Below are experts of layer 8 (counted from 0) of a mixture-of-experts language model. Rows are named router (the router's row for the expert) and show model dimensions 0-159. Each number is 50 + 12 x the weight over its row's rms, rounded and kept within 0 to 99.
After each expert's rows: "comes after" lists some tokens at least twice as common just before its tokens as in all text. This comes from a sample of Wikipedia text that the model never trained on. Tokens count by the router's weight.

# expert 15
router:62 50 66 50 66 41 51 52 45 51 51 43 45 43 56 68 47 71 47 54 23 60 62 47 66 77 69 53 66 32 58 40 61 43 58 48 63 55 73 35 37 51 46 67 66 52 58 71 57 35 52 50 58 54 42 50 61 49 39 51 54 49 76 64 41 64 66 37 55 57 60 32 44 54 55 77 65 48 57 38 66 73 71 51 60 27 51 56 61 63 27 47 23 55 44 71 69 41 62 58 45 37 58 61 58 66 61 45 40 62 48 45 64 48 62 45 72 33 63 60 65 82 40 33 64 42 46 59 69 50 65 53 69 65 40 50 53 44 65 26 32 37 68 67 38 52 57 48 44 48 27 55 63 44 39 44 57 29 59 43
comes after: ".", " =", "==", " ==", "===", " ==="

# expert 18
router:52 46 39 44 48 29 36 46 62 62 61 51 32 38 36 31 65 64 54 32 46 55 52 45 48 63 63 35 47 41 69 46 68 58 51 41 48 52 48 52 26 45 54 41 72 50 30 48 49 32 61 50 51 40 52 36 43 43 59 37 36 69 53 47 43 60 63 54 65 36 37 46 51 61 59 70 62 68 46 57 50 45 35 30 54 31 41 47 43 45 47 39 43 54 49 61 41 45 80 59 60 36 40 45 59 56 72 63 33 31 35 61 48 43 58 51 60 32 41 32 54 40 28 29 72 39 56 63 58 55 48 45 68 66 37 47 64 57 40 46 41 46 77 41 39 54 32 42 69 34 44 50 48 53 53 35 43 42 65 43
comes after: "\n", " |", ".", ")", "---|---|---|---|", "=="

# expert 21
router:55 54 61 37 58 41 51 41 40 29 52 36 75 62 54 65 70 62 35 53 49 61 69 63 58 41 61 38 54 33 57 54 49 29 48 32 69 54 37 40 58 43 59 80 50 41 57 61 56 47 57 66 54 78 15 36 56 60 75 55 60 44 37 56 38 45 52 52 64 46 47 59 61 53 65 67 32 50 30 44 58 52 36 59 48 55 48 66 48 63 28 53 43 35 55 57 47 37 39 73 51 58 43 50 43 66 40 43 41 55 35 65 44 69 54 46 40 45 67 35 24 41 61 71 50 44 65 48 47 55 44 63 54 77 55 62 59 45 47 64 47 59 57 50 39 24 48 45 51 63 54 35 57 48 45 42 60 50 25 66
comes after: ".", "==", "===", " The", "In", "See"

# expert 10
router:39 54 39 49 37 50 53 55 29 34 73 49 46 14 35 74 33 46 45 55 55 63 48 29 61 48 48 34 39 61 52 57 53 61 43 37 69 60 45 64 69 47 62 69 37 62 51 45 55 55 65 56 35 52 29 51 54 56 57 65 53 43 47 56 45 46 39 52 45 42 54 62 38 59 67 55 45 55 43 61 50 45 38 42 48 50 40 69 52 47 65 58 59 52 44 58 32 39 61 36 70 44 57 23 65 38 55 54 69 57 46 21 40 59 32 51 58 73 59 49 46 81 55 48 46 57 51 54 56 62 38 36 60 50 55 50 48 52 44 51 60 59 53 41 50 58 51 64 65 32 60 45 57 40 33 48 45 33 45 61
comes after: " the", " of", " in", " a", ":", " by"

# expert 12
router:43 38 52 36 38 55 39 30 60 47 41 29 43 53 34 50 45 43 54 44 62 57 74 43 45 52 61 73 29 59 22 67 52 55 58 53 40 52 47 50 57 47 29 59 42 31 61 66 27 64 54 52 54 35 54 28 45 42 46 30 54 59 65 54 56 68 52 47 25 53 52 38 61 27 52 21 51 36 37 56 42 48 56 52 66 51 66 71 35 27 51 49 63 55 32 54 49 38 63 52 58 61 35 53 26 58 31 49 22 60 34 52 61 62 65 50 35 66 54 58 59 54 65 35 37 54 41 59 56 58 45 31 37 30 50 39 54 57 55 41 65 37 38 49 61 28 48 38 67 43 38 51 61 38 50 73 58 53 32 46
comes after: " (", ".", "-", " \"", ";", ":"

# expert 23
router:52 56 58 84 37 56 55 61 56 47 77 40 65 35 61 40 38 44 46 71 33 41 40 52 53 42 54 43 78 69 56 51 47 85 75 25 54 22 49 45 46 42 65 48 51 59 30 36 53 46 62 57 56 56 39 37 61 59 53 46 47 63 57 44 45 53 44 48 41 59 42 54 60 61 65 40 56 56 50 50 60 49 57 52 46 40 46 51 30 45 46 48 48 33 70 54 43 53 68 53 47 35 35 58 46 33 52 50 67 69 57 17 42 49 39 50 39 39 59 56 25 42 50 53 49 54 35 56 38 49 72 53 34 68 62 63 29 47 70 48 43 70 46 32 45 30 40 66 36 75 42 57 77 30 51 61 61 66 68 43
comes after: " the", " The", "The", " this", " United", " new"

# expert 6
router:32 59 44 43 60 53 44 49 53 50 55 58 49 55 39 40 69 51 53 52 70 51 63 60 46 62 34 58 42 46 43 62 64 48 38 23 35 46 60 58 48 54 53 56 37 39 29 40 33 69 47 56 58 38 24 35 45 73 57 61 70 38 63 67 50 35 29 42 58 56 27 75 54 48 44 59 48 57 27 53 61 68 38 65 57 68 47 55 58 58 70 56 43 33 70 43 62 66 49 30 35 39 48 25 68 49 52 50 74 38 62 43 36 38 34 46 48 69 48 58 63 43 61 66 44 66 59 34 41 63 40 64 53 65 35 59 42 52 34 39 40 48 48 46 50 44 57 61 61 45 64 37 47 40 60 46 56 19 50 50
comes after: "-", "|", "\n", ":", " •", " List"

# expert 2
router:56 43 61 36 45 43 66 54 39 43 58 62 55 50 40 63 63 59 59 67 14 43 42 39 23 53 46 55 44 49 23 59 49 68 62 58 50 50 62 51 68 45 65 48 49 41 53 45 69 75 59 39 50 64 48 52 48 37 34 61 42 58 57 61 45 38 33 63 64 58 42 40 64 52 41 63 54 52 48 57 46 73 45 62 44 59 49 62 55 35 62 48 44 61 56 47 35 57 63 43 44 42 46 43 63 27 45 29 43 39 62 40 57 36 35 41 28 18 27 42 50 56 61 41 64 27 75 30 40 34 33 56 75 72 47 51 59 42 43 43 29 41 38 26 55 61 37 55 42 59 70 46 77 45 52 51 59 60 41 48
comes after: " |", "|", ";", "/", " No", " United"

# expert 20
router:50 45 28 51 60 64 49 53 47 54 42 52 52 34 50 27 56 59 43 44 55 73 54 62 65 47 53 54 49 36 63 19 57 52 42 36 44 63 59 43 46 55 29 31 43 32 35 68 40 38 60 37 26 49 57 55 55 44 36 45 50 30 26 58 54 64 51 40 44 39 58 41 35 35 38 20 66 61 45 47 60 44 61 66 40 62 38 54 35 40 34 45 31 42 39 65 81 46 51 47 52 55 51 52 40 59 67 43 58 64 51 38 31 67 39 26 60 59 36 44 82 32 52 42 32 53 63 38 44 60 51 63 50 53 55 25 53 45 51 44 47 44 44 46 59 60 69 43 63 55 24 63 32 37 55 58 49 34 54 37
comes after: "\n", " of", "'", " at", " DF", " MF"

# expert 1
router:48 50 31 55 34 32 37 49 74 45 66 39 49 46 32 48 68 65 34 56 70 79 45 36 66 76 70 31 36 46 49 42 52 39 59 49 38 36 55 71 51 57 52 43 58 47 38 53 46 45 73 44 50 66 70 56 50 35 61 72 26 67 60 47 45 51 75 63 55 46 29 32 46 66 38 48 61 49 51 47 49 36 36 48 52 39 64 71 58 46 53 37 35 51 41 57 59 60 50 71 48 38 46 52 39 59 42 49 37 52 41 74 26 75 53 71 49 48 35 59 38 30 50 45 54 47 52 31 64 45 39 55 40 62 43 57 44 66 39 37 39 50 32 32 60 58 42 41 61 59 42 56 50 50 39 54 53 47 71 36
comes after: "\n", ")", "|", "\"", "}", "\\"

# expert 19
router:37 46 66 36 61 56 37 32 46 42 18 59 62 64 49 50 76 41 57 47 46 36 46 53 48 50 64 33 44 57 55 40 37 33 57 47 28 61 39 55 65 45 61 26 38 28 36 29 71 71 45 53 48 66 51 62 51 46 37 34 61 40 39 38 39 40 39 47 57 55 40 55 61 27 54 56 37 52 65 55 36 47 71 45 72 32 69 53 44 58 64 53 60 58 70 37 36 67 35 48 62 35 60 50 65 61 46 65 67 38 51 42 44 45 35 48 49 50 50 41 54 45 50 52 49 50 67 40 50 42 59 28 41 36 62 54 63 56 45 46 57 39 49 44 56 65 47 50 18 73 63 58 45 57 66 47 53 50 66 63
comes after: " was", " is", " /", " also", " were", "-"